python train.py --d_expert=512 --moe_layers=[1, 2, 3, 4, 5, 6, 7] --normalize_top_k=false --balance_loss=0.00139 --balance_bias=true --router_noise=0.3 --init_std_router=0.0184 --vocab_size=16384 --lr=0.000649 --beta1=0.9 --grad_clip=2.0 --seq_len=1024 --train_tokens=549100000 --steps=5849
Below are experts of layer 3 (counted from 0) of a mixture-of-experts language model. Rows are named router (the router's row for the expert), up (a neuron's input weights, with its number) and show model dimensions 112-167. Each number is 128 + 32 x the weight over its row's rms, rounded and kept within 0 to 255. Numbers have three digits each.
After each expert's rows: a language model's description of what the expert responds to. This comes from a sample of Wikipedia text that the model never trained on.

# expert 18
router:138161102091121144101197080146166143085142173141191147177062179167177154083087129164162084152116149100129140138070152161097104099155099119160150166110121111141144134173
up0:104145137170158125125126147140087098112087119153102141134108132127150108124150161135143141132117120144172122106136160140128105117111117130140136173097141121043104083137
up1:096131069120133122165153092160170130134148115101186146112123103122102155098124160105117117053193127110065155188102150117144131077110114084145067101187136110146119107136
up2:183162113142119090095114177112119131134078136168118137125100213165063062082126137139110113157107100035215124097144098098085177117140128143160067126122131080158147108066
up3:131178128128089111142101143171164095045155122075153173155149128111132128159139132114118174110152113140165119120145100115093178108156197116069128133131121135086102104160
up4:128132100136141142244104125093159129065122120082093133083103092112175130094144134065117125176098146115107147021118146106109147166082087098086133088076139149118121142113
up5:120127063150115168115129086113146119106107165177175154093144102085096135094170117106149107096158130127153099161122132110140114140112120135095163179103199100166157142116
up6:184165104157113158095125136112133169112139095070140156134131157190167157117150154128098092109112124070173078098103127103125097147092145083096088104105062148136093108155
up7:161165132150090147096135169085110141101128154112096169115125087110115191205148107122124098147097117064096108141140125165108171113206096181102153131114107121194176115106
up8:111051183144131148116096121064121091065177102098133179124094137104123103112114179110105235090155162068115131139167140128174147142130090084091098129160139114115139122116
It responds to: Separators before numbers. Spaces, pipes, semicolons and parentheses standing just before a number, in tables, coordinates and vote counts, such as | and (.

# expert 3
router:075121128113126133122154138190137162128195121075177087113160117164142146140075192124113171139102076166115093106145073160097121125136072187115079099118128153123085136118
up0:077125136091152151215147086148136112160151145101157146172136135095136098135106122099162134086162126194152099092118120165050128124115106100155137107165088128119148097107
up1:083100127095120107147118189143158109131145078107092159186089101154145100107155126175133101109163168102108118175103135154125082111040127156172100220170122089107150116096
up2:116129086139065091223101105114143149138163140095158128113142142169134108152149111099106095162078123115133170174161121114156115149146101119073121113107087156127147144098
up3:117109143144136107128148181088083147162150088122141132158092166143143124128158142095118130165142122104102091145133180140109183171213123126200044144135110138163115115165
up4:126132124157115132055108121159129097150146043155147167104144182171089121113116138163182121136097083160142073107091188101116086092157121144146156131118118180060196133145
up5:125157106187136135093144135121123146070138158127152121205143116155102172110103199115102145119165118158131168199085146117136159112068135183087118173119188134175171090142
up6:143113134137081114160147105097104145126126136157101109102149105131129060132131131102133106130173128189122126073117108140119104091027108136147152132180119129102094138120
up7:111124194131109158188129077130124121144135108098191160140083096073153064071141116160113119147125127126089089107151097086127147104160047119113148141181104132151155154152
up8:088166062135085092123109140105120150115080099127132091126149114200114088167085140155139163162136100143095108136120112119186082163139133116116086122157169164112146130053
It responds to: Infobox and table labels. Field labels and line starts in infoboxes, taxoboxes, and tables, like "- Order:", "Melting point", "| Total votes", "Scientific classification".

# expert 16
router:141151082117136117170152077132156130097159092113175166098127150154152164103137136147138112131094129159098122138090084122147166060152079164101088150094125134112141098150
up0:172185104167154101136121077106190140132128125091095139132104094129050094095168084159156103098163107091126096137165114061120121076105145164149110153185112096131146128136
up1:169161139144159114076167137116177174152157146056152155143169177133092206103140185113104111113114130142132165159122174153151159117111152115076146151137129160121212103162
up2:125146094100143123107121209135113188061169174032151089122148106193078162126115119093110155151120182148161115140159082130138125127057115188044168126161147155152193146100
up3:106099106110170089133134186118072118121142131136118177234197099107135113135099172118132116075133151099101183111185118147119166192176216084119107138165159102202105138039
up4:168140181136062109152081145116179126121155097124165137099144151139085113107096161168148226146129124086115102139169172122072176126173143137176079165173123132117037144172
up5:163181147148093171123086157143115078150034138181087125142176098073131078232112129147111103146115095110159181161140135172083181117061130110075123145116111123130093123095
up6:125130147119125142169080149098155142128152094153124150115183111107171095088084167081108187164109143087134061145117112122068088092136114156123073126109162149131117157114
up7:100133105148180185146126138091078171160145098096141118129150118053117146146129112157130165182090112112172137176146149108164161109151071161159179111105147076107139144069
up8:133161101115142177151113133109040151130169198068125113099124135141174161129125144125143118245061113122197123152149133144086119076121120144102166182145142172109117113166
It responds to: Nationality adjectives. Nationality and demonym adjectives, often after birth dates in biographies, such as British, American, German, -ian footballer.

# expert 9
router:098145093122115155168143144122136128096181094114174161102119120163146203112099168093134105141153159130171123135091136137136112095134093154087117131095113103177151146143
up0:094154135165174181125145153098153140097159075088186160126095131159175120141107131098135094134127176159180147140140087107132192116218088156117136159117106137153076119127
up1:083104060081113178096136109163126094107140120096160156141107174182117169148102132095124160176157138076129158109077030077091205109141163179131130100159125094092165123129
up2:125103158142140106107152163110143117130182155130177168133101068106141138110146180107153093113134141163112135164142157184122159089142102086090143170085155141095128125138
up3:161149153115140096136121168116104135107142157178112203097088152107155160155127164101104117107168089137139091128188172154177179080123138129196116111128056076131116134138
up4:141115100105073120160163080133154095136137138138108136120162122079102128131126099135073193149104136144129137054172093143178138166091191125104121130145140133186128086089
up5:180121072189132166098196131114133107116093084129136056152117128121111122132128101170114138152093112126100142162096166113080101190106128142117119069139138128133119089100
up6:112224148130100095107109134109160149126142153144125100107126103095188120099104145115113106147141137159122102123113180098119073146087165120172121158129143117102076140117
up7:127129137140134088093170155132048125144073132116092169141125112037111114165149183103157159119127107162125103152168111143145139123147188122121086105099117142070110128159
up8:140150143111064060128180162056144085122183113159121129084133098159163120171130177160071087172092166180094065109164105099136142099155137147132100123135118169113076117069
It responds to: Proper-name initial pieces. First word pieces of uncommon proper names, often right after a capital letter: Tiph-ook, Gleng-allan, Nav-ajo, Bright, Oak.

# expert 15
router:114183063128122151196111105121134117091129055099196128117117138184147167130091174095138100169112165124138112138101138127100143043135089187121088146122152135123126125130
up0:146145130133143134167099104116132130160194123059184093078145158101124159133114183116087100128138111164154112126105087082132170111175182090119115129136124081140109147122
up1:075135120130087065123128102128116128147116140120148164128109062145081124132138103169157147102092160105139130142094199148120104088162083121134139118141127139134125168145
up2:118127100095110107113126096135082143118102186158108163122168160142146124076140113147135075126126143143118091112124111089136128125118122132095134157127121148122145141070
up3:140169084144136193114143088144151157140107201137123066169130120142082128119150168078040142107115113175133051093113098065103122111088084110146147101064054101174159081133
up4:121114148123146089253110112141121159114123126111087117140093092152150144162125152117119192139133088161168153171118136118108200085136093145137144090136127149136092093119
up5:129144117079188122228149099154155139205075143070151065185183198141146091099106145078090106127114118167140112127131066148080172078101179167129123144112125163095094169115
up6:102060149108160102115140163152091119134120125106114181154097128105121085165149135211145172127114099109122171109169134130132157141104165097122125138102117118135127092174
up7:085134109121077126182139076059140113101098107118103071134144099135193168187096165103142122086067121147151181174148082125123106091157165114098109150122174142134097129061
up8:165137103148095138192129125127133103136093125178133162138104097113130146128158094064117095089088049103128153108098050190193147105083150130043204142138117118097085107128
It responds to: Taxon and name fragments. Inner pieces of Latin genus and species names in taxonomic lists, plus name parts like Al-, Green, Space, Air, and bullet •.

# expert 22
router:104156083102169067142115060111150134116118148144150139129079094101175146126121141151172129102155077114165133161124112165153113109102109142121100176090124109118164125124
up0:142138152138107136107103125106155133148141126136139157167154147118055172091133132160090087130123117141132130147123108108109163113114178100094165159114078164158168151140
up1:145129091096163134102159093096098144126091159101100138148137127128148138185163095167151230126152152095076080134163090113168172129154142127091094146148135159083112139139
up2:184111116084187147162081078113120128107119096062098127063198179125170134126092133132117144119157121181098117118097084163112125113205115165137121094104107125129106092077
up3:140204099124138135111166097142170182126178098064135085126091123101127106085068040065152158128146097147166066145101104094136144103166120063128151102071095132132186184133
up4:068112079150097166160199140101167096159130063114138122193146163172091107076190103120088086133111115097128148140135096103134185113128144123097097139171109146128134090124
up5:103177124069120111213150148179155109083108094199137123117134107126130166087122110168112131145084134181121152101180103153104155111151182118081120129137163135215107146070
up6:076116115133085125163164079157192111100124127202123112102175134084142173157139095196110127139148080172098124139090119121144140104120124126042121142191098115102171171167
up7:090158139127140123166112133126188138111178067098126167098085131138111107148147101163120170169117185107128215123143165162125143067106164111124040112162116106212102124114
up8:101115114095096167101131188113160129102196131139135111074113089145132192112119145102149134170168151179122132127065146113146116060102156118105116130182139115086118113113
It responds to: Clause connectors and verbs. Clause-joining words, auxiliaries and sentence-start subjects in narrative prose, such as was, and, , the, He, which.

# expert 21
router:124135122086118103136168130131103094095132112171124171085129108159102149135101090095132136139154115112127129152187148185127149114105124125147070175132118116176135088158
up0:134141138103189165153126154110103142177094092154099128191115162104112106187160169137167161128167140139096138143117141136123179108106106151175179078161122122026138127093
up1:185119159122108150101132124203183073151128116143160111104139085145122134128136144068107073031139140095211155107130164126140129112176167115106097134128091135157076133105
up2:134077109167119119116053120111107054136183210180140106136081098059098106122206096177133078141136173126177139194086163119082171114184153148132214123178100112065098117140
up3:182122140134098111145159160080125163160134088130094135040148143127157126172126110107161065051148128076163133098092134183143131102129062159110121159164117141100156123124
up4:168127064180116148103159143155088037141185157108100133150137083126086134090138177190067133104141130158105099122087112133185141138134106108067146130071097150138078086143
up5:136084123093116163122120174186094148135158117146167160133197130113119083177110121097144129084129106082106154100130181153101150175141118196137106096123127115096076110066
up6:090123054109188112121132196123188083132152112142124066163093120166119152158087114080145159131162146159174141188135088156117140114097080118119154124105162182194108103144
up7:082189090049138159103107125161140115143167149155100164131125079135158129208138123063126141150096147150178150130117130126123154125081042079122161128100126160161131134120
up8:178120145104118168144175161103088131155140098112171118167114172136115133127158089165181171169144114077118111132134179156164099109163057132148079136167095107133086141133
It responds to: Person surnames. Surnames and surname pieces after first names or initials in lists and tables: Moore, Jones, McK-enna, Pars-ons, King.

# expert 23
router:057140064147173131099114093148089095087129155063173095113170153131138183074076123101099167082077137123126133164061103076115062069109118182076140087111117088133108122172
up0:115113120154131134165134127149175181108160098173141091120135123102093099125084125139122166133177032130127154062080115143106142116116139168111130120077129153136112124168
up1:132133130138113123138115126092110144213139135168132155155129130090102117120113150133151080122200097190134154070122123100101104106123107126152113155082155194165219103145
up2:082127111083121123123128125161141111155143114098164140183165143194148174073110162151162153082082116124106136101152155125152124081133176089089086079103134179163125072154
up3:113161130181103121080150148111050105096142132121144163126121122156207107148148116078130143132131141177109146164147104131167126138152121194119132099102086134159132109125
up4:132104135126103156107137118105147106119122124167136175101123095125115094176122199145140153123088099084140156145169059163076133123134137121138116149063103147109204106148
up5:109141134127124115160164092101143113116132099098149107128085153063175223079033099159108147162140199158159122108137177099107124054096180096133133141106094083117127144126
up6:093127165137121114099150132098174096116131092140120171131160115094109087092130114104148113077158215181128106093069118122160202148114075095143104116107136082117170122126
up7:060100145118130133088062095082107148098139154105116119154139143120123177157052109108074188166108160078160144125075086074133117077144113180092112112119106075115127103112
up8:073059132109109122137150097190104140078103131115182152099099206121087122093142128122127102081138137082190147151129167097164189144075175138128137132153167134185105169114
It responds to: Technical word stems. Stems of scientific or technical words before suffixes like -ic, -ics, -ation: mechan(ics), diagn-ost(ics), therap, econom, imm(une).

# expert 14
router:152133095131108151180099097112151074101104146142137145162127090122177187113137155143183128161164161174126149179110136136108124063105104126141143120125167108147136137097
up0:121106123108109140195181092092118110127191113125146152126109101123210132032158142111158104112100153137198047110112128122139107141118172172077100119164140151153086131111
up1:189126120142182123152068127104135106104113099105120133160066191140142119101183142137115149100140101083151116124140110130094104074087102082117107172118165098150110134157
up2:105087136105197115099144163159107096096121131118225117070137132174158125136121059134159148121170120102103134137118111118191144099128227153139087112132163137148080112145
up3:169126068137098139129172175138124100109194073180175133072128149174145138133108155145123041142111143151092127172113159084098130111144122178106116103173095109085129134164
up4:144187167144153117124155125186162028097134119117146131132086149105153101201087057140112159129120123112112160148152164109164178107128110115145134121143140112145167118123
up5:063124131185153135146179128145118105163101143104105114130097127066204099033083097068115128084123071113110148094156116141134155086119139112076135076185107139161108147096
up6:177086107133126122103082124148106149039187103115162118157162091161066139152156157138140127096129088162139126112148143138134105106157087130090106160111113055147078121097
up7:143103153126123153106117153151121133098143185137159143070101100125082142133133117119148191191189090114104130094201143092117150117100096124115068194128145101147069115145
up8:148133110106089066116095133110129130070153129138158117159163128092198175127082140091133122080110131192111157120163093129123108115163094094094163199144137072213148079105
It responds to: Capital word starts. Initial capital letters of names or words right after a comma, pipe or line break, such as M, | W, S.

# expert 8
router:108115152134137068111137123178148188091090079117111167144182115136133125178108064128112137164133110109120137107129150166122200116168128111146101108044073054156175075147
up0:165060109157037080147142066131156080101112058115129139112121093162116111114075113060145141176148122164121091128192158126112173162069150146070093172164125138123121091155
up1:091104153073102176099122119156094069128075070083115128116089153104162174194120132141079133175125111107152148150175142144137129140082131088075081086132107158171156021160
up2:171136105120124219111064126206136145102193053173150137154132127116152120100134101138100128142068112175147131097170118124080163132106146147141072108049093130128137164124
up3:129202094144191070103110097121081151121135138164143124133163131192074113132125175073152117127124131102151106115123112141108142126198113167119078131102115079127162138157
up4:137113137084153083185124106163098116126126175153118168148162149111206161128014113043169125107129177156117138161161172187148128139149087081127052078138153115166134105103
up5:081165075076164151158156181109128056133098082138123099156122118154106144147094167140124094071135128131172162107128104085120148162088124159106107138109136180104104076173
up6:140171074094138084159092098103162107128080146110129139114107117155126138067122154044062096097192177092159186125184139135169166127193149112071152112121114094110121104153
up7:112147106160174129138096131169175100117116141138096148118117096141055082126102096171164164102177087157090186156082093148145137115127120123070146162100084087131105132125
up8:112144112130191105157066124094051152112177140184159131147154101114196106076065157084146146112108121110118154100178079171171108138174082128083109111151135136111162133154
It responds to: Foreign name fragments. Pieces inside Slavic, Greek, Cyrillic and other non-English names and words, such as ov, ić, č, и, ž.

# expert 0
router:112145080116157155165087123150127057123167116094185170150080169161173154111101118099095077127097150174165148129093111103107182110094127156146081145110111128161169120163
up0:091181085224133158152104123144137184093156110157071142148129206073083070126124127138109108137079109126131126126136158117101142124123148148106165127085112125157055099127
up1:106121163140088144095114105121115218135114122187171184128109082116148096107146144064118175079153188078081126080136164147127139137143139081127106144120161112151119194119
up2:144115161131098144138098119174135100107139187067070132145140104145118113097149180053134111167155150134110152120119092158154112107106157140107096164116166082159126113045
up3:123193125142128146164113097104142155099128097053164159049093150120153187077135128136086144142158146126149157134172146131117146102108151151054153092109089157130119096111
up4:113183072171091116111158089137090111139188140144099118161169119150107137121163127112138122106224083150099149150143166116087043088117118093093160154186123141092110175107
up5:172165121093099168087130115146133125170139132173122101052099138151118130150169114112167089143090110096162159119106148096138090146085143102108127168137130163136119138117
up6:151074120193115072135159099092139182064084117123140105137142108143144092147124209139126131095154133080048160160155176129164081122194146129085146180134110085099113092114
up7:060209116151107130108149083117093141143081150202135156130146097116150102146077164111147134113145126134154172135141115163157141116130093120116153113128190088110123146091
up8:088092108155124021174182168090132096151201138112164166084111078124124203120099157106151156115151157047115104122163136139150156138182122135125131140144095137164148128197
It responds to: Table cell separators. Pipe separators closing table cells or rows, often after names, dates or numbers in succession boxes and tables, e.g. | ; ).

# expert 5
router:099105084119108132140138087163136102108067147075191142118114096112081195057102123054111154083117090110146139116164129125158124101135128125142075112102121127152144098136
up0:127127110085116121101123147121132114070138138180196139170130111110078150110108129172140140130078129088144103107138159080103179131153135125140099065118135126162186131181
up1:067122142169134127063150082116091117050153134167097121093143129151151156171157153121134113108059176136135107112134085108109082139120088133133150166219136113107126110147
up2:111117144122115102164203130120158092149169133128125152084166132202154104151106116204171124132096137086128173171137193093116149115117128171140093153174090132153125134156
up3:110092087130117162152168134140061096104103113145133104123114106118083106130107192138124130113127134136139133162159116110148133085124117134079125051163125107077065158156
up4:190112162164127151085160127118105083159179089106168171154136117122157111172094086157171128121094152184091156075086095128137161135135080148150163153094127174123194159139
up5:139140126133178118087098135106095077104126095156076131110166134110129196142156132141097129095006144066172110153126149107153122177113154184108144142134186194080134142217
up6:101063137139172131040117129096139129067089098194091100120195146127133079138106098145135099154122094135169122109133170097111109112169127090210199098158174102097128113117
up7:190130118142114145177178145147152116117138171096122140177096119093130181097104130081114160132135158138029166107115116129102100077114085122138094136162141142126090088068
up8:118126199169189145128149144144145136131124118042191170112127153135109153174069153125108116065091136091170101160146161092136174133174103164146111159136111119176134115156
It responds to: Adverbs and discourse words. Adverbs, adverb endings and linking words in running prose: also, more, then, but, only, later, generally, jointly, additionally.

# expert 17
router:111110099135142141129119101126063066090185135130219180115126143149170120124087155098096095132069119167160119121105128136133149099140093160097126158116118102137143101173
up0:100121133134114201130075157195133192078128129162148085199119114125157193126126116122179060126182113121130073147084145096114138030106147143084097159109105120197161103111
up1:071125108118117090099205135163115113110154181190131166128131130139122197137059085073133134136111141115146083160131145198132214152142116096124139142120116088206108115151
up2:089126161127114146113126161143170160118147142071111153219140147056132116149049160165133163106185125097129163104157106153064187174119153100151073159110118155175162063136
up3:113153091141094124127203151151157118068093147155167164052108071124037130162113120128208133153130159086148141218106157142146097088096130166109102152084113081147164142163
up4:118085124159107141189106213159103120151098139118178068154152175118144076132087164163147169159115160152129121095079112094138122126115126139074074095127099091127137115117
up5:141124143142169106064131140085134164163075129090095131152107121039103140128119141134134188144091133127139103088127127135139119131151137154165166141142101134141091084125
up6:103101148153091113126088093136092089151093122097135115104096148163127078149111186145142110047191123122146075136128151067168159085114095091097092089141086133087157117120
up7:160082035174142113088160129138141146107117233082171157147154052104131129115192111114108147101158134118055100086112114091137144110147028159100158120169148089109146183149
up8:140048099124088134105150136165148125112156140136152125067141065153116158127119209025142146128145127130144168130152109115132054119097166109131149171161148131098111122143
It responds to: Sentence-final periods. Periods ending sentences, often merged with the word before: ".", "s.", ").", "years.", "C."; usually followed by a new sentence.

# expert 12
router:109105111129088122159089088140060143106115113154148114104105200149123120137064167117086178174119130137130116117146113140122090143122100130083093204108111132178192139093
up0:119125130152144173092122133186169134094136094116137152143123099130133146061126194134119129136111153099122174150088192107032125079071141128136139181097098078145108112138
up1:122121168119190155112146137157210106092162108105193095093126149186104137129072136100137149132123149123101158117198179140080107098131097144152132112186139155150112168121
up2:128107066131108095130127124133156153134101145088094090185184155094104068123165074131138138146124163090113123116101131108164150116053116118191109162125077119104096175128
up3:103123106171115164122144132128130087137158120062152131066121138113161132149141184136108159145129141100138093141159032135118139156136104179159190195192071196169148130110
up4:100126127152125156095116133110132071096154158071107105132130063161147114073082130074151173162131170158123148141095041124112099143132189103109115121175177114151070120096
up5:160083098109080107127108076089139077067130120089139126170077128166137080108139118099123122121092113151186068109121130108097133108172089092077149140140114122078123137102
up6:134144165126130157149103093061113086105173150122152184190148174158120096148110137164115125090138141143160063103137155144210084095093127122093146109158100092145137086120
up7:093117085186156178130156162101158070102110125152168185156121105088102105166169109134151128088100104155180151154149178112207127133097137141159192048085154167063152130128
up8:120103154108141172126130126118142098139222079119108082161103109121122119166158135100106129200159188107158138143159097182105127182148120119138146188197078178142098146148
It responds to: Prepositions. Prepositions joining phrases in prose, such as of, in, with, between, through, often fused with a verb ending, as in ed by.

# expert 6
router:132143128114181079200128064102166113129131119141109158110064146144127149124142154123211112126136151149128137120082141129132139154138045111197089181106153123157093121150
up0:160091181125097144105116137159135113128193127142122133157096146107141172185119040075079129139122161202153084074149139154099154159126093087166123148143129082168093163120
up1:134132108103056114155181097133094081145109170102154148127156094170188162153133140136131151121100162107071084174099086108142167060162147090083113088144079170087170050137
up2:100156157165128103113135168193174153078107213150094143079125101168130174130166115120165102187177091115126148121132138108157111064115150140154152150131090073149064128124
up3:125136084080140201130173155166086139119138149111101116167095118094076175136124021096143067125100100144128125151095078119095175109089107141148133144134158115095082137078
up4:091179154112142144088156112109131163130090123141155136174101190139117159140095134095158131162077106137145050158080088130165152094101181101116121109119079091110148093137
up5:090122119171120066171150108080097165086137146192188199175170137147143136115128145126144096148125111131150088118178161085187175140130168094148147137168114108127095100165
up6:083145096147122146134137053132069116083121114127138140144104125125190167168130160143121100172091129137107142146158106124168124080131194159131093197146067057120162153077
up7:120094065143154153139123121182113136117113129099160081156157178128093097109197105073150117138115115166108106094092145107089134066100145109094108094109110049146138147096
up8:135170077137160119139117167087168132139140092146199175129085184170171092059140144155151151203126124048130143118177111146136107092082161111163148100116147054166122115095
It responds to: Articles and possessives. Articles, possessive 's and his, and fused verb-plus-article pieces in running prose, such as the, of the, ed the, member of the.

# expert 20
router:160119101086121133178133141132141111078144117113162171069101140119097197113107190147089072129127187091156186121091106089171170093093108144131081155096143107170100148095
up0:128167131132137127130111174114114124091040130159155170124132090215136150200122140107123122132065106150139110098121167133188100088087126212088110085152146112078105109117
up1:180179088088114137099117123112143150107173082137199135086152142129183203063135155102131141086113103123103149188037116063159125120088066108135108075087122135130151126083
up2:124116055173140157131124150105138088079168117158132163150210134139090092072123105134139086079139139093129162126138097077118166124142137151144093109093103150185131085099
up3:091117100174100110159183151169126084109174131161151190186152144166141087207105083085207164103112080153115141160097142132148119153118068203153099143127130083106109079143
up4:209136112138071114117137144128157105096172086120122121098100121116136134125127144140097158166048158152091156160153138134143153112154126092108103131081168127094148148140
up5:069084118157166149165134120149117054221099153129116143167128122119105137131109114121131157172114119123161128160070086176108152107152110144165134196085143120129202137159
up6:088173130088136145140172138080135137155117111085150112156150103114130105113158186156171094164184128154159114080141177168123090121162175126137150134111106026114137126140
up7:140149088143126133124110148136156117115151147136119141097166126137103199046126088112141106108153119128110120101124159117083106114138140183165101129166094112188147150095
up8:093119118175142074128157140152131106111147115096105100122143153121104108106104108174115085126092079107105098090136088164173173108110152098164115140106035086109100084142
It responds to: Numbers and years. Digits and number pieces in tables, scores, dates and years, such as 1, 2, 14, 2-016.

# expert 11
router:095068040154127164154161115120097045071156088108135143192173171125154125092110170123137094097105133108155133117129116084148112151097084183127083090107173153108077140104
up0:101079113161149118192196128177140115092177185117105112116085047108134158168100164174154125078204176137144117164147140126164111118197150168135129124079150132173114111157
up1:090091125091119145122028125132172107151129118134158108150098200205157131165136113177143129138183117147195126077121134096098136117156115088128075147143108135114148086140
up2:098173114121139077185077172147104155095110145083143127158157138135108126136183103067186097108165146104127125148091140149102133160128134156061090109100117075137152191137
up3:147145108146136112118108138165103087124137157206135124119145154126119143128156140094164135140143094134190108106093127100122146141111115132149124079093114063099159123110
up4:108124140090193150164152086067116105135131138109123111159127117162138148121092191065111114091106118129139103184143148142138130128110072142109124098113091126134087135199
up5:176100185124107160082147053111099154118193123119144121087182103179138072151135142102141151141109112150092132143083102087118127126103105102163122112130123118165044113093
up6:088118123082124106177048120075040095105140141084141129137151174162131124138075127091090135098112160123178169097133125119070162095133078130076071156080141169111151098138
up7:148121058096133203077129144122123121160100104110166172128101111145187140110145094046046055161133084097125086103145157159146139149098121174117129149112086108102150084139
up8:070124078137160125147061169123123105172122131146102102160172151135193140078124081154188158160138154146182085087093174094188111112144148101065168054128154112095136065137
It responds to: Concrete material nouns. Nouns for physical substances and objects, or their end pieces: water, guitar, rock, gold, oil, sk-in, rub-ber, mar-ble.

# expert 4
router:054133095128087064120163133143157081057088167160168161078092067105114171088139141144123083145068142197120121143158133090118120118142099114098155164142165123168097098132
up0:124122077153156123123127105129164126090128088153152117093134082118146123067158099146097068073116145111127169097114116103127094107114081134107086152098108130219150078117
up1:089150069152138127148102152146083179123092137132139152132137144101178151127126187066097077210140049123157074090181192115159107148119180117091110146128141148096101118102
up2:083151151137080084164160177089116069099115106164180100128056143122125133126117129159139194125068150119085121190089106163143179100177147147094057096104151126218173070148
up3:117117086093108107201166094110157100137095125157108038117185078155128138126123166121100146118122115142120232142085121122128057130132124122132053174106101118106086115130
up4:129160091141107110190163117117102153135099068131145099129093097139156097124095194057226129155081030122178088206127165108144143112141139144107151123133130133143123109126
up5:126083089102120125110084081139094063099190160133127136109129114113147170132122124149113072169061161145130129139178129093174129050129132158133102231216112070139183119161
up6:099159063148131091195177125141112113145186108135125209076129158099155142134084168083128135122100124136143113169110106112000092084103184126142133103097111128122126106188
up7:110116116122100176115125177114112131114151100135101116087164135174059158133136156114164102170087084135151153158148131184053137099066162151124115105122175099125107142121
up8:144139113107127082136160167103169092136145144179140215123139103138084145169121136123100144198151128115118081138162116100114224128100150141136130174114058119147068118128
It responds to: Word-initial verb pieces. First pieces of split words, mostly verbs in narrative prose after was, to, but, such as t-abled, th-warted, exp-, res-.

# expert 2
router:096186095109104185132148141192163149067151134160207149167094152144124118133163130105103125146104098132121092173123186091142169099112132109142121127103153100173149116153
up0:076111084226139152127099155109093060181089083069159139127159092118160192116117106155177099128202147144137120079141114125096118065115082123184114108124166134164136158112
up1:114137154141208157155140119097085128104129147057155123129139116103162133169117101135168126123130134172155195171118139093181082118123069154125169115129168086111151087143
up2:166098128138132121107146118146121070147167091112128113119175127184114195038133182116138126148071099150125153146140151179151153124124165149067197112113045106114115127053
up3:104138070096124191089184123096126102185099104100154114168081165136111139144117129111084118143117117146128063154142121136165140105114132181107132088113089103138116088090
up4:087107100156113130170121136168147134163156153203143121098116146150145127141132168131130101154108104071086143145191142151128119188147112118151114147104152095189132129097
up5:115149102148096076145136124181082044130130136142137144132075080188130116160091068115134170164149101114123153106102144174143147138174160144109104127127130093114108092099
up6:096148158095107117155172143136112134172103154183123094140075081107142157151111120170210067130157129135127085092135146129059179095120114125161114168153150099103111105105
up7:144094096116141116154120114035110122147103179153196089145141175121140149108108125151060067081169132137135084093135141061168127077098083138145136046143094140079109128137
up8:134150153099104052175197071094125128209115161097129105085077111201131122106147128112124176181114080112197132180180116119129131147124135117109100111147096088146113079155
It responds to: Personal first names. English first names and word pieces inside people's names in lists and credits, such as John, David, Robert, Nicol-as.

# expert 7
router:125119116136086138180178080116175107092127158112175144121111097142099210078072187110161099115114134113132135159098121134179153075155055155131094153161100128148117076153
up0:157102100197135164205141178137137099018112141136100161166148092109122123156105161150138150163144092175170155138181136121146124122083064162072183150111143084135129162150
up1:125086109119131181170130104111115107138107088113114144152120144149138181085114119145143117150137164096119065097157143092124076099138077093138114091109170115093210131110
up2:100103124111175104114148058110121093152112131129151128143159171126128123143131089125101170131090111083158103121106126102142121108116083096097071123113111109151168131074
up3:089073106104094149169084102102180146194135129128105190141145150173117152172140137113140160191123122166149096105146133114085186091111137075071105067099118110145157068133
up4:128178102159102066152107168042102157148165126110138110149058134081116128079142155077143072108146121167156115150150139132129158112106165103092076116150146093117121079108
up5:167140138129118077109112123173122151124163142134124121130095116147163115102161134114148113167083179136160115162103169051092181060119184165113119128117101128101129138167
up6:142175153103105051089124118158136076103167100105078177128148125119056138117106076088069157177122127090118166103097111133078108058150055165180130112149135090128076136186
up7:091159106125133106079095122113157144138205135130148183130123075119126144139173114135126097140149168109097179155096136123074162119116149124135110127133123202178137126119
up8:179100056113132057134098127155119059094141139107146147109179159106122149149113092094069155109068123128146076156190168182176164078054128088091079123122116049097127167129
It responds to: Quotes, dashes, symbols. Opening quotation marks, apostrophes, dashes, brackets and currency signs, and the tokens right after them: ', “, –, £, ("'.

# expert 13
router:137101115089156147194138096151101097115136117059209095143132164136173142101066205098148083145115146168167117112098081169125135103145115180137116103149118082129090114139
up0:093092117152126125095076145132143056114084127123099099113113099227103172107104140051058207130075097131183127088137141150111098109124120148084130079168153136150120105155
up1:138108081143124141190119144169100158119168080121098122132160167107151147128122137128119189089121149149096147126137105143072122093195049178181159103143175088147098126115
up2:113118118109149210200138217119150106094090115167084122155062119077109177162107123131141169140122152139095146121097135129180130125073140126079116121116161171137156125125
up3:116104135197092112145114103188207127089159158110136108192140120161160183085130155159127076111170106124111089117107120085103173101121185146155093151126123114112125073104
up4:144131115117175158154137174150142113091141130119058134145150110140118167148157118123092105090113120180107184147046097119095150103139094186095134120132149162110112114157
up5:150123132118147144137151181155125149112156130045142125120138129137136145092062159127134147124158141133114171122177091086093096123073176126109110070159163058094152163158
up6:054112073154081114118131119122116114113083138174138177128100114136156113151116103128176144182136133101122086100134111168118131137145131102207089107105168097090159107175
up7:134145126167122169102119131102145079147110131128072140216141113129151075140128142180157110148096110139116073134105156154155165096114124098117090126059150206122096116135
up8:121119111175151133063129115198128086125179085115131131129154153130138175158074128180120134127138119146108154106133160140069138129152204122151170101108136151068138104081
It responds to: Wiki section headings. Wikitext heading markers and heading words: ==, ===, "== Demographics ==", "Filmography ==", "==See also==", and table-row starts after headings.